From a checkpoint of a small mixture-of-experts model trained on Wikipedia.
Size: 8 layers, width 512.
Experts: 128 experts in each of 5 layers, 8 picks a token, a shared expert of 128 neurons.
Training: a variant of SOAP for the experts, 352M tokens, 5376 steps.
Below are experts of layer 4 (counted from 0) of a mixture-of-experts language model. Rows are named gate (a neuron's input weights, with its number), up (a neuron's input weights, with its number) and show model dimensions 256-319. Each number is 128 + 24 x the weight over its row's rms, rounded and kept within 0 to 255. Numbers have three digits each.
Before each expert's rows: a language model's description of what the expert responds to. This comes from a sample of Wikipedia text that the model never trained on.

# expert 56
It responds to: Prepositions completing fixed phrases, especially because of and due to, plus using, had, resulting from, evolved from.
gate0:164129132085118146131084152122102163107104083130116144090142150080121160144185124122131138133122117114115143120126166142159108125120154128113080136124134103127156132112157146117094151123118154
up0:146115107121092139089125117114124114120136089123091117128129132178164116144139142122186168132096127120138121127100081076134122120148130144144145162130130129150094153098094091164145105125163171
gate1:138126144195164098147150195130135131111139128121141113150139108131107140132130150133149141104094131133109151155141079148133139104131159131085110164124109095092107148144117110119124084121167145
up1:147122124083137082169114112124116138144102157095149118093109121134110106122144075132144156109080138091143170114128156126128145122153117115133141083114080161165132124093109122173143143099122140
gate2:111132137147147090114123142142174140119104131103136075104135148124123147082109166141102103116124120112142145152112126101132123136135103134108124119082159121100126122140117132100158148126150123
up2:117104151157157123114119130129144110150119112114080146105162150132139116101102161130173163098119113071123088108145084145121116142145147081132132143095100136108095130112102112111098134114120152
gate3:128109173091076117092169121141120122161125124122126158063105116131157108122122133135115138119146139126139123108152116091126132116117093081115130126085123122119142147149135163137153128105152112
up3:125118141112171111136093128112110144110121114112094116143100125125135150099159125139156123069129133141108180161109125137116121150123127114112138079077117163124122107146105131118128110086173071
gate4:113152111118096148107123117128118101138157116132155136177079093104135111113139156107114098090133168159147117111110146162134130135134111110132107156115146138102111158104154112110120126167094088
up4:113099114116112136108111104140129168120115141143157151129106095139097124123130114129162088131126114095100128149129111155094117134133118169171110144119099152090159142174148112146121164140138124
gate5:115099095110115140106161143139127122117120126165143128121102137067102170129144099152114092140129107124115108116160141090132152128091099165147123158125111134107129144154106120128132146148117117
up5:135155119149152113144139124133111123102127105121091113125115171175114119111134141136103173121125128158096122094104122125125089119103175140156129133130111118094114127081156097131135149132146152
gate6:152097148120157165135110092132168111132154134079158182157117087110159151128180115122118077140100139132124132137148089105075141146111137131148129138110128140120122094113114102150124115158096117
up6:110144138144133145114093112120131142163150122171168163110121114127124149131109179122105116133120122125096128106116117173118111201123101132121145118176168127111078139120107101138140133122123141
gate7:084119108113112121122083129083196121123135136131173164133117141130126097085164139142097124143140147141127118131139144117118146150141110160150147080149175176093117108173122156112096135095108112
up7:147096147102119144127099111088110137091119140123126126134148128110134125105159148163091140109095160124132092158148087104143136143146092155140135074116143152115154108124146137129113101150086104
gate8:142122120098147129114115113110080090060099119172143133122151135170116123141159121121116089118100155198113119094138124128137180136143103104107139144077167134124095132121123106160119167158157118
up8:107126133099107103117146117111149126125104117149138148173162089116125093142159141098150152117104145166130105112125153180150164148129150142099109187147137166175122150103139085107123125130154176
gate9:094140128117098107103148140128122133065153090176149094119123149159178138116122127115083132091131189155136124098146135108163128123113138142141104140137110114119136103183080115139115149130131156
up9:117117177132075132133092146120127125123156136164131139154109123096139120118135122120097153111118144116164125123103144116117145167105104143138120092109116128154131108117123172161101140170152121
gate10:132114100138105120130145103188130126116062101095125108099132135123135096133147108061163145141127159131206133100140083116109151095142124156091148140133073147184092105203143160155098065132119175
up10:112111098143135153138157089109122090156114141148109130146119094120089130086148093096092151103129142118142120089097132127082122130105090173092110175116109158151139129133092116121084160085122103
gate11:127137131104159075107137123119058127081158131077141090095116171136138152140149143098147163144108124091134134104161132153143104095094114100135152112084089149130114148106128118140097129116157133
up11:095139114113116172149101098148075111112101098134123117158102162133122102106103129140126101163109107129118173148105109147133159212151178107109124160176100146130119134127137199139118096127163141
gate12:135108102123123085145162134148075121098100126092118177127116131120121127123144148119158111135129134132117128165160149161143136111131123070118098146123112126096089132116121129154123094129111101
up12:123108077141113120111090156152112141106150164133123160179157118139153158098170125127162110156122087133137128128106098135165104109114127050124150069128162124148157127144174114151083103167134117
gate13:141131181138189165153170130132100131163141151131153111112122135139128096096123127132161120136152108145105070109142123113150122163101165088102134126118137131099128113089111141126148118096153138
up13:132134100127115106118094095115107094105115098125135112130128163154131118116140117138143148118150138151096172119115149077140144127129130132087134147088135124164104124142123114154134120151112100
gate14:144151097087127157154124111164097173128076153106163102131127136109131113136114094120134107157126135135103135093146149160121115120111089145126121086054142135120078128131153114153131147115148125
up14:163106105118149118176118119105132092115140103134110120128140103195144127099132120166122113140146119159130160145163128122092130153118165127106132137091106126134154126163151121149136118157095171
gate15:154107130102112157164098146110174075129085111152097101117145110101110103143146128125103101135103071113148130108130153116109156129140170145145113129124109151133120086138121167072130130135154128
up15:161081079109163146107113121160101109135105130129092106127132109118112165133141134138145107124126132113154150190069122114136148124130098191162114124145126103090148104139117108099128134117172145
gate16:142141143120087122131144121128117133149094103136142143114167150105106118154133147131118159136131129086133101131123111125108119135151124125091130118127128133121115109128105111108132159126087163
up16:159149194101108134190129127159116150117112111151132134123147147110060106104121090079118152127102109167118153113107140121129122175118076110146088133126111167094128126155102134080139161137182167
gate17:174096129128118160112130122135140143135109136143140153140166125147134133099115139107202138125122106111112128099114116127127133129123122080141084104084099121138132159159098125101089123119127157
up17:099134115154133109078157095129116154087199117136094085135094128125146204140141129158161148110187144088108148144152118117126142105133108096120077092088166055147154109161146106095169124117146128
gate18:167091157174147170168137150117093145107143120151104140141182167081131104102147095128125115147157129108165160129110166119166114115113119108113111163144134108152122147102110118181152135153135163
up18:106112136138120131152126107127116132110178117129129116116108177118102121099126159128129140127088132135126143122149112133078149122131124095143147100137079148115098156117140153096148128165154103
gate19:079086144170138162101150128141150189151171124114093139111126118112115095124120162153148120133156120141157098135113116144113110156155128153144129151175115140094122150141170112137153110145162094
up19:144146132158038094144126096130166124132096102114094125132146101115116144111128098123096157107123123107148169124124146185098136126102149152135138089116125077112123076126107125158125154139128142
gate20:095127073116137112185131096132114120153168161107102115129107105102109114121168063117155109167106162114101122099165122165136096102093105077109142125121155127159123160119136128134114089132172101
up20:125111117086136094170158134098144140097122136113105148138143125129150108138144120103128111090129169115154098129143115135134155107092107100125185100146153091195153127118128116138120105160185103
gate21:142139152107152110131121136081127154095094139130129139118150132113134116148169164130197127150127169168114144141128154147180129137170144166112141166107139127125179056067133148123135108124171121
up21:157137152152114138103149127144130111127138145097130153120106149130138102117147134175129110109123127170131108154127126139127145066124115103140145172080098158149092170116142159133160151121114122
gate22:159136146114169103090108170113117090174134154142126119137091150161075110097142107064155084125141132122145085149171094122133164115168092114146137107145113169121165123129083114110077135086141108
up22:162155092122163104151099142102097144132123109105134100149120138142127096138080141162112161153082149172096142084094125140140077129123130108169101128133115111134134118139089114076109135102106139
gate23:138139136107185070151092148141147096140129142150162124109111148122151147131107138148157147124139157108119125118145144069153140110165132112136113130133122121113135091144099106124149153127085159
up23:129107161131074114160139100133134130149190152080096168107120138142139110126111153150129150093091100113128134111143142126173154157099141131140118131090120158152141148116087143131140118108083141
gate24:150148139124125144147093151101107127105178168090136098136112086112113141181101126116132108141128126114130134118112154168132115126126125136139134134142118127111140126102099161142159162121121115
up24:110103145112086145141137090098089131118123131109110141133138114130116118118140113074129122128130116092135098108122153098141152117120132100135107088108100140129124110102152166134163161118139107
gate25:136116106146141120121101137151132123096137128132157134141136114164166142150110129123176100151127106144101136177099117133166089152160143147136135116134147075113167115111134095148115127126119126
up25:077149126100097133103175182123153098124158090150099090078125154130140151120130120122138135158122139162127117110166121109132129142155113151119099122141100199118160143086110082123193134118128118
gate26:168128146161173120108149111100133144120138136103125082107116139113108134099153115123128135148142126088090092125141117153105103132134120149126106164137144111133134153109069149154134120122115134
up26:114160132129120105125112129116130145160153159129132130134097127163120130133124076114159108158144119154137139128155146114168148116110154126122112108145141127129180125103074156101150124104151136
gate27:136152132123154118087155135104150133129138134114131181147081129108080130136173117148126139145100157166155138159097123053132174141164114101138089104136139128138162092145139162149140149132134131
up27:104125143109121122131129077140142129170165081091160078089149111148143113137115157162095144115124102126106122135118136142114149131150147120115154133145143158124146099130118107117106094127146105
gate28:126158100133165113133117133132123113171108131170086125154145122125085135141094134123125089127151118120123143097189109136154148135105166117095128068150139125108117164120190181098118098137120131
up28:129096128126131132134103144147088121147140141113171101103117111089080090124136154153090153122129133118160062132117147058157122111151136125160164124166123101125158109106156113152154115114147129
gate29:122104142130128145126119139166126142112129105113104134138079133157107108137121106077144147106085154184071127078103112088137113115107150117128108123129133130088070144141099142149178139147165152
up29:113111111165121153145084156143125153100135150122085152137103092129097109159136090126154103143097143151123079118121106129159114121115136154107143085174141154103121118130117081106168143117153145
gate30:149134115159135136105114163148099131148124091120100170154134118099113167127153113115157129126136167110120142121123165151133090155094129155110137174123087122101138115132122143126131170124127130
up30:120086105122114133092108115121125120124115104148142132140107092117110147146153108126132096137123142120115091149102136145156093073112116121139128084121134126163147167133085128118115126136102137
gate31:099106156094089106143112116115143067145090138135098132145169120134136112162123156107139103123138122109121123154101155138116101152139137137155109098131145119116162168171139130142149098123087188
up31:129159164132098132152126113114185123175136090101107130138145147104177145079163128098141170101093077134148099130146113164114109087082114112075146151151133122105131125100117154093144135102108130
gate32:145085169134121101117097118099142171132161165104112155103099098112121149135126095142118122114175134103168140122090160133174121124193122140148151130147153103128117120123135136132144126164116127
up32:117101097142134117101118094182121139130136131091129105151136097155094127169166121098165114135156164106162162104161105168130145114099136171124103131118136121172115181110118109108139158103142115

# expert 7
It responds to: Main verbs and the prepositions they govern in narrative prose, such as had, began, nominated, rely on, looked at.
gate0:104095089100138126131139124175149096118144113127122160146137123194140111139096120165110135129162149120134103129109105086126140147116142132131138128085110131166145122111089120131142104113108162
up0:142135131117130084108124151123148116133119157125119122116138139130101128138145141136127147125085118137106133163102129119126099124108145132118130146116088143128115087110113126110113104153134154
gate1:150085134099144101091094111155148144163117109116133098131112136134182116129125117097103160131134127091151101107140126124158075144162132133081128166108149152155094125143093149109124123145106111
up1:181115101136117121096150148128130121161091087111105122155131093097126086110122173150139150104131142131150116127138134172119134146163092123095108111165057126125118117171092102122109136116162113
gate2:089115156158118126148098166149126142095098111165088123148129159102132134118146130082119124116090107146134089145140096108114125108120104147135071127135106080153127121113140113131128144149110110
up2:133120095119134082162136117082174119129116123121107142152112139124111101145153142139095121115147141116186132140140143147078128138138110115141131129137125111131149154105108095136162158158144117
gate3:130140163136111123105122112139115174175104131171081141113127123125131104109141091157158160168155126105125121118120180128130143088122124155119140135113164104167124138135105107140112130166175160
up3:138133138156103135098098129130122139151135145134136107165109120089146124098126133128171122127140134141095107122083176135141132137093169111134152152122141133111146133063093127151108129112107136
gate4:110147159157142125127111165158157125150129138154103151117166124113157147080122120142123163176144178093101184115114091119111111117102125150131112124125133154132086162129082093162133121124113118
up4:118103154138147139084138149103149128109169118128169085115120112154173126111139095179128164105125104139124111089131115142121125125137093169153132103109115149158151148102102144118134079121125143
gate5:123119158139102142137138127122143105172104127158122137141149089161139140081102134127155149104108120090130112102163166136141160140133122136141124103121133121161107133117099161142109130123092163
up5:112096112097113095159152115120164156135101145112151101156118160137127070135109167160119133127146140119058124121143133103096141115125130180159118124118111117118117127111089116092146157131123135
gate6:121107090110149104136135103090146110169123158160163141130078156101123118134170170149153092115163112086114120153157141117164126109086106093130135123125153126181127116068136125102120157114185102
up6:134122163110149160149130133133148110172129099105156099103130132078135152152165144122175117160141079087133129129126127127119131109127144158138151131063141176043171167129120122138102136157145111
gate7:105132165125113117120127154105152123143146121108119142110126145141153148092112118166124127123159118152131132133147142110123150137079121122105121129164158162125148152142168150146126103156137125
up7:130116126099129127146132093128145149140143134146161120105123118186126121111126125116095141092079135141149134120128137133121146143134120160118170142129133083108176139046119105124096129119166110
gate8:154156141103129142157151114146100157148144149139166141160155138115156142160122157136127115122211132121130165139156138098075120137149116127134140123120095126123146134116110160161163123096053118
up8:131126131118153145104135158129120122080116139121142092113113124135118129144126135099129113118104161138152146131146116149146130143118093108112119111166175107130147119096142116148124117113096084
gate9:110138164129130140090118163181109144111150086127124133157138119125103188131111144140116122172117150118111175084141121104136162142116137141144135138101171111134129129112133127148092097123122108
up9:116116113166104133101115117157109120137152116089146110105124119129161077147095135107106147096161166112151133117130155153129123121098122095151144133107130106136115124098129138121091091069094079
gate10:138117128115143127109109139114126101104092139155151134148101134120118126164178136069127131144114144143161107113144117155093105142113120178135143119126104129129143119109123135126117108135081141
up10:100118095116153168109151120132195141080079124141117127128151115180149125142131112099118113121108132166132165150141093112072127107154144102100159165164094136123142100183092139100136129124092109
gate11:091124139077152138130182155115150161103082146151090104100105154162125110129146127145150110104128111140128095134158074165130114124062131142142131114157136156123152124121120118127143109117140121
up11:083109127127100137121162148111106134144117097175103119133106148157091146095153122143110097109122109097119165110137133103118118136141129122095149111143138131146120107153103146080144097121121127
gate12:144078123093145116134128139109128118130117145136085107113146136103125168149106107144141076098106167120125114121128121068136150178127111103109125157145202117109092123160116142124182153140159140
up12:162146160160166165109149155117090118116127113160163156121166071150106132129110102103127125063150146118122110177087168149102121105128120160118057061116151124139106118168143086125137094138118120
gate13:096129151086148128115122111145150136117112100108134108148152102127086187131089108116153136141120092158138113173078110113135140109142119116144126087167135138098110083118179132135127128115115090
up13:121140091085136163120129153132104145139111138140170097147073106146114108146135151136169123186117138130117094156109140150064142115144130062123151149160106104162143195139161134117107103148120146
gate14:126117122203091145128082129130138079094179099158162103197154134142086154124124124133129126070102182151154150162128099085139102120124114103135128145128198102141115126117125094124107150122136139
up14:132106126112103171137133146132113115118108133104139155092153168164131121131077114164151161100129144145155169151136141159143076078131098091113137120110114101117137120132148115137138127168129138
gate15:142127146089122106126141145146117102094131136116129089126137166157078092126117063099149127138163144155131108089142123099117125118080101156086124097136147159105147097161150117131114138118140124
up15:087129084105120135152125158095149133101129113144162139180131133119152144147119139102115115110124142160147101102127153127088158158118095119087126134077087128175174168135129128157187080145161113
gate16:166110140135139174144141117124131127122109111115122113106114114108149112135105151123134087125130122121114101133104130137144113118119106176130188144126128140119129155068144126176133156116139139
up16:141106184104110149100142130131155130143144106109126125145121103138151143135110161128085119153130134144130146140140147149163175177092133122115106112117088111161108136136142073121138145138116177
gate17:110108164134143141130132154163124158113177102124094122156086095066132121162138104136123111142160138143121107117104175097123129144134130140151140138157115151131162129127121140136148137156135121
up17:133128103093166152137135099124150167100135064129120115102109198105118101111162124109126150116134103105147135111131147172136107112085165141114128087106130135146123163117123154102112112131089111
gate18:134145108124093131100145157190092118148109109173141160096138129134134142129135110159085161078157135142125154136157120136160138119095116118141162146088149131151107157057099129128143139100124122
up18:074098148118134094112113128127148130133165118148113097134177145105136145118161155143153093150156107176163112080111176131140138138131130136121105136133123122107118126143128137128097114106131133
gate19:075141164139106144134132206088114161118139165136118171169142124138159124163107160145133086122105151128132091102103129091131110136148130112120139102141178127163133171122127104075126117125145170
up19:120107083106108140107134126105125128109093151135148096113143119155118069156069131160146103089113124143139101121125103146116132139151068093163132113128142096126132122111105104084103177163157107
gate20:115109089094141133180174132104117135135164138086089124128092115090159115117185118126136119141116125124147082132094131114108101120101150105147161145114153148134131121127165098129127141111096131
up20:123162130098098123086116110168120144094123121100134161129110089177134130100113102109123107143126125110096163149118157129145167163111147112071080100150140116133126128144122152137162159143141124
gate21:145141143108133123150146137106109123151135135055083097104122126123124126077140177177163108124134143138123110151164145139134158130074124120116096126146153129150117146191130126150088123123116163
up21:158144118158111092148121133126148118122154149116107123159108134123158107102141066179144138140151122129126107119136118135137124083145149109100108107118174177140124145094149113121139113160148130
gate22:123113120149187143138129141145140154119121152104109148104119148112111130136125142119178119133157117156137085160074135123157108126101070123164155145137099113100135147149146152115145119104133174
up22:106127124117091152158146141102114127164166127148133150113115143137104121146129145123070144157141128097098108090159094140100110104115141123095101129092135159141103112137113124138135117114146124
gate23:140110138096108084131207127145115101139155152105111103099127130103125146107143121122156143123107114162096121129069123118136133122131142160141162146144147117146123138140147169086151073087129127
up23:159125125091095123108129127145190169136121105096125115130135145120089101121093135127112145107119093134144130122123107110161164113112093124147112148125092117111096089161129151147112138097132128
gate24:119141112132150136111153125121170166177149126129136140136145110159108153086123097124097110136136109131130140083125115150160143172123165111117134140104145127093174140106115138141120139133111111
up24:116122141103108126124126127146135179119129117121146129130113093095136097146181097148077135113147166139151095088136129078129130134131121044128074081121149119153126106098152153157131095119140127
gate25:111129114098103115088153137121164130109132101123144146165131128185151122156131121121139095116111150106128130141088116116127112123121080113089127120150110083124113118121112125120131109109156144
up25:098139179154100146151099123089118115108168137153146146137157106134103163145120138098139093143156148130112117157166109125124119141157126093126154096145101158100146131088104133125127141110120145
gate26:102146154095153085121129139128168115101130099130128089146122070145128118105158116127146073135155191107106095117111141138094124098127125110152144104112167154131146136131114120133094092136101159
up26:153157121119108136134087126102086128146101150104149130160145127128103122143173121122150127123144130091142136099133163154139149161117122102136111103118068118150132159141097118122147140119137168
gate27:123175133158086129152166115121151143099133168147122103128119124096118078191148113156138082133157151125194141097141148148162159142154157103179120122108135145098131118095143108094161148119134136
up27:096127148177104102134155142121145139154126170116123160174161135127145086140108172125119111129144127153171128146107176124137097120099118141141126112087115103118099151111101148105104153131133141
gate28:054139123105131114129098097104145118138145115154173118181117170112138104079126125132171139130141191122148131151170108100135148126141117121150152145140173099146145141089114130132135136112107103
up28:089092143118118137123129131137094138128130102147141172113150121097155080130157123122146135148121120111134147154152091136161141113103092162106169096122138094112145116142099130088135138095135080
gate29:123156133116145160103137117118101114136115113149156131187121152126159116125158133121111133125114156155141153143130129157122128133108130115127128177110119095115118091168156131055131135093135104
up29:141152114124142186138141148082107120148110098140072127149106104149171128117148089073118128163121111126146155146146149100128121109175100132137126138187137144105099111139133098069134134119132146
gate30:140110112103120173125117155146172097148117202138074105117072134117126135117125111161139136098143158137155106108092097122133095119176148132177104149079148085130133120119164096138127136155135157
up30:076152100122108135118115138114119122098153119094119116099141106176135136142161138114107135115124123160147163143142125104129125095112116135131110115143132137162072133127136154114092104121138088
gate31:137139118130151135109109078139154096129131113110111108135164164158145125099134136117096178095130136100102135137136097122153147172106141175132119117128095144125102122144111156124103143096108128
up31:140130139134127139160126130056109185163140157112091143123102153083128136087122107125135148174136150113137115087147141116139145108141127141138098119124192133124087154089155118111123131129159118
gate32:136165091138128121126098148122142145079121138144098122115121134161127142152110110165156124104088144110114118104102151146136140061124114138145102138134078102107129134097134127136106096143096164
up32:120104165179168105126083144082119160137137144161101180157149136130126116154147156159087113113143120105097126092147136143106084141116112086162126099109147112127156138117137124126098108130097153

# expert 44
It responds to: Prepositions and verbs in narrative prose about a person's actions, such as participated in, threw for, died after, received, during.
gate0:152110127116123139157165117125182073121116138091132134111120132128110055156166125108149155137178105104168108146142098112131138128107111119131119121148154133130127140145153146136137117106196113
up0:140113159142128137101109102160146127131172124118131189129121130126100107153131145146112120098139129106137097127123114120137114108111146096101139143110098151086122151129134128169116102101134118
gate1:134115161132090124139108145130124098105144134081127087111153109108133102124100130155134122123132139110111101121139150105098108145157091130126153081108116141126075131117116159128135069103176067
up1:106098121077095118128123116117165161158119146116120115072127103154152155121106169110146118095106115163167097126138139129100107097151131108123129156104152103126133159151102103097162110096181153
gate2:125109124119115138143106073140160153124123134093103119123111101107093104185120111135148124116131159101110151123133098160063176095114096125124122175124100089149139155098133122112120105106084118
up2:118104151091138119126127105157128142140153105088147169102112100126144137142121118142113122153124155099149138125114114145165108092124108102109123087152190101125122124129115121095103136140178103
gate3:089185125117146153120126107162176129183103133138112081155124172123128148107173083131130156121124106119134200119134083110095154136126127113135120128160134108123135117116153109144136156152107112
up3:134106172116156121119108162118130132150123132110131128136125120108100167130145113087134170141159140143126131109132148148130118128096122119150089151124114166138145091129138136140122111133129155
gate4:125156119138135156114153094107160136100112133132167135136109182167136068115150097110182124155121113101134117105127104109097120113159131106094137148132148138102117150155172153147100123121161085
up4:140106129154164179148111144146173115148160127153103103099149111085140145122122176054139154161092154136164149142143086120138143146127088136157103130143096087141150147101131152065103100106159139
gate5:144107132143126120120088123119151148144120136126124155093126134125171126124153137124134127116118120104119166166130148125177110156128102125128180112162158126120139148116152118096123082162115124
up5:134114144123167132124153110147131203099160134133086111143124107107135167152133121133144116165090106150109172136154114123110148131165107119145086103128097123144137117085098099114129145149100181
gate6:131157121165131139125102084114135106137133101156111121154145171145104147125126165122114099114119067117104151145115114109120099125084137134107107143161111116125163173098097173120146086148101093
up6:116147137159148146130154159161140116124110137103142097136108144132162133144106105132136116144158106110123122147117113166143106112112160079095136105128142138118184151110121099111161114113116124
gate7:122103156139139136115108161075137135087155086107112100151182122084120074142083101116098128133132148144126098117072135080131173083113133138143185125150144168133134115105173153073174133177103119
up7:087151115145072153087120102152110108110048111113116144155101112129100159133154128116156136100149125113112133123105149130095126177136101126117120135134145152118110118080115173149131106079118144
gate8:133154140104117116139099127158106121122121151150136138117130118133119129146146134122148136127095115126100116139102125160095125130151134102128120127118091103140120118122132094119098121121114133
up8:137109129183076090135107131121152117143113143109164121113127129143149120148097136139135143115123141137145119121132130114092129098141189112143129138125110123137129138099158117123091153145120091
gate9:093132141142138125129110174131129146141169112146130147153110114128130112166073139138139103141111100107123139098115138080108178162135152114120158144195147114123120106119159167110071147149091096
up9:144167116129144113119122149147143087130130155130099065097128125158156088139137136132147150099170157185114125168115146130091129129120111133188118149126142141151150152138144094145092119108153103
gate10:136152112094143130069127142118106103154146172122103143155108112122116141107123140119146112140142117101131139143105151134144148118130124117095136137179146182158126133109165128087155146108108127
up10:124160118129128120126087095154123090123135098095115146100154139143130113143117144126140137163117118131145076120130201120120201152104159180121139129105101118116142118126116132163139122110123122
gate11:144143146118097132124130115138114157116166138100134147137111119146143129129091136121110118134155096078099127126172109099109189103112157123156161169094154105134152127124122119147152110160096135
up11:137114145109132134138104130107136117108112097116134120172140118106110090114122115143128111125132111137135112126116149145132139181147090138125136104153099117083116136056117126114103163128116138
gate12:120109138110137099160158165085148212147101150115154189131087102117139127136140111105085133107113168150090179123146109152147158116124133120120123132163109095153144146159159111101161088152163120
up12:154145138086102165119127132122104138118096151147145129159138121122119124157111135067133145133132118082147129174149085110107141099121100137143111147075194136105136130153088141131160145164094173
gate13:159123124147187104147201102148146113124105106152143130156110110132127055144119110142145133149145138112155139130109159123149150121138171134163122152111087135161143127161155083138119138121101137
up13:109140121143092092135126120154137131144146122149116173139118099090106144158118105132115104145165130081190165165148154092132107086106148135134122122123156140097123122152116114151112170104088138
gate14:168106132149131123149133151084122147118082116126104176100129164157116164124097132153190153159140133116117151067153119108108106136135111129141122114138129086102157126140117132132110147101107130
up14:109091123104151128137141114124135111119081141113107103152147084141094176132148110136141105130160137108110149114058095105128095136100120107177144119103136141106114136148136136136132134117134121
gate15:143075128145155157122130160150060178084126121078137111143134120096143130121144150129090105111152111162153101135162123091127151185137106153110099147107118104135158081145156110143142139101114147
up15:144080108116133113138130152124118147124129125127113088131149126144110139147106112118119111096129105151114068102148140172110114143140094119120111133118116098146168134094162095140114186115130149
gate16:128136120113132093144116117123120112117132180138103172155142144123126098143123134173111090147140106094131116104169141108114092151135119136118065130119187117132086163086125150148108092101148106
up16:160109119065142128120140125131137134122150162148121153161129085164122106121153132094146147152127156159095089129086118168095103105106146089136143096105144125139132157107143089105162089139163119
gate17:106142151082133101089166148139149134087148107112119150129113158086151080127136150077169124156099154090153113119130108129159103133128143164116136096189151102114125126145126140141132105124120109
up17:143107101137156139149139175145114079123107137094105133130111131155159113096089132137132145137113143106108160150099156077143135098161117122102110134116119104105165113133129125138140094119160104
gate18:147139149143144125101167138116131112176142118094099133137123107116101163123115140190138134100161108098141146106140133158099136121097108102154142124131099094120117111110142123164115115114119111
up18:140161128170125109170113134137180110138102104136144110144114129084141108141139142157156167121115180158105105131103100160143132189133139095101116122131166117103128139119098113147145123088103128
gate19:137132103150104166164130107143135119110111197114146122141102126145138183129156097139192104142139165143156157112118128105156111164135160110126126179141157101155145169133134175139122130103138136
up19:132144111110143119133160120076118127097112120143161093106107152112161129153105140143106114077105130103142098079200122116118073138122132109126129139096111131183122133115123116157077157111105142
gate20:175113126103106104059128097141124108136115102160077100163069140170132118121139133153120093133111151144142116154164105102203144107135113160113143138176165163122131087163109104137096135149146158
up20:114111118108131131149095159086108167134113067140134107149168117104125111144096163156185153158144117131146146133111141124119134158175137069183088146158136135107156116119153156121126118147143146
gate21:188108142154079100117102130129150090165146101099129143107138096108124158135112111168125135162168127141102130125141126144100165092137192124145141126138134071135115146116129091138114174123117157
up21:091147126124123110137109153152136147114180120115132153091153136133128117146084081177125133122155142097118149103125127139126154128122120138139124168136132096145104110166119159133116124121159139
gate22:099159111100143149156127103163159143111153128107108137118159093166111137099146147141095103148135135100093096153147148149095126106107134137092128112131150115144123123118122110133159088107142084
up22:096104083138171140122139127108114133143147130130166108124146163111096138129128114143186106091132125133162174119141171112107106107140154141109138143120111105134111152143099134112121097123126143
gate23:149161126126134097082106114100151135161136147124097104151146151091146104089107131142127145078096125103124117098142119121142110192127161113140134135132123118146133139134132107177177139120098128
up23:143113133110151116119130122135141138148117119141122104130114118149128120157176151134104132106143115135107082128158157118111135123151106139142125142124153137132147169153139117143136105109125126
gate24:109130127117130116123154129134123112169129112121116154139106162162136090152143134177140148111136133104095138139129119084118090131110139191135156121160119119131130106150168127149123131122131111
up24:167102136103160094147178117146114152108127168123080118130110136107107134138114120084151150107175089124144131164138106135109168099122096095107144114137132121170145119119139157091114081124168146
gate25:176115115157154103140070077134123134093135096132164133116061119118156137137102121120138135144142102180120121135122159158110131130145148087131122145132131148125135154115151101086158134112129091
up25:129150147135109137126104144093199122122153110146130103102150064154143117084102149160118143145092159119100123190181116142142160108116095115104166146170091107083133135111122131151153143140092153
gate26:160125128095092117121091093125139155110105127132144127127146136158181144188150115114146145085111114142154138105079084156104092128102093110139127155089119109111150129093140090125129146129134142
up26:176114079166130126123148105112109170127116103134107213134125112134154136114120124097149136134101148148072138130067158108167167122141141111147115118099072147126127134174110168087142128142114136
gate27:148155143066124093090152108111119114153148088089132134121141148120124133123075105138123142147161119118090110165135105098098160139150145151110124107099144118150144139158135122094077070155108146
up27:129120135133167146122165113146128167146134139146143148087128116078091095128130092128127133111137128158148159124100124091137169145132076116144123132125153140144109146072111128140155158062115150
gate28:150100138131113137147105153112121123132143119175129135110115117100172123169134115098109113147135150105131141156073078133079135117115188165130143129114119120139150123171114138124141126112088119
up28:139115103125140132113100110130164119110139101109124093121155138113152140125150114121075117129100194129103103115156132106152139117124098149130158103129118106142136073143117133091140124103124095
gate29:111127128148153127116113107133127106131100169126127156162121108105100082145115116139152166135150087137117177160105131174122172115070093136138135125121118128121118141117092132122112117100152148
up29:145087104098140174092128141135128145143112167114155088143113144140136158086156111150128108137150139137153135129091125145151117121143122124121149116157117140092176132114117095142131123124120137
gate30:148146169139141103176166143204155130137128151131146116122109166175115178127146103102143112132132157144083109134138148104125109105121159133083153132106139137145107123132110102122093137121199156
up30:106150129179116118157103181155142139157150140147118086135157143167106137110112122114131149123139170130136140136105094084156142121174133151148138093129100098120137146126113125120103166124139136
gate31:142133128153169081148137130143102105112145184102121114139123121134187121079165091106134126121084140090113120112115126131129143094128147143153143108139142100137160111123164110114134112162135141
up31:114141146099126124144131102092140087140104103110141106137081131139147101124123185071127106146162129099111141149092123143094120128160134114130141144094168126142141121146119121115125167111088117
gate32:143130130116134152132160134147127143123142126150136127099156105091114138046093122153096138101138100095132128162182111096132107128106122149140110124147153130106104138126158141144080129154139156
up32:145132136128144105136123144156103158102123150119126161141100123141138174122107126083140141181086146140085149124111147129125113129110131103141137133076115130119081136125131137112124122177100116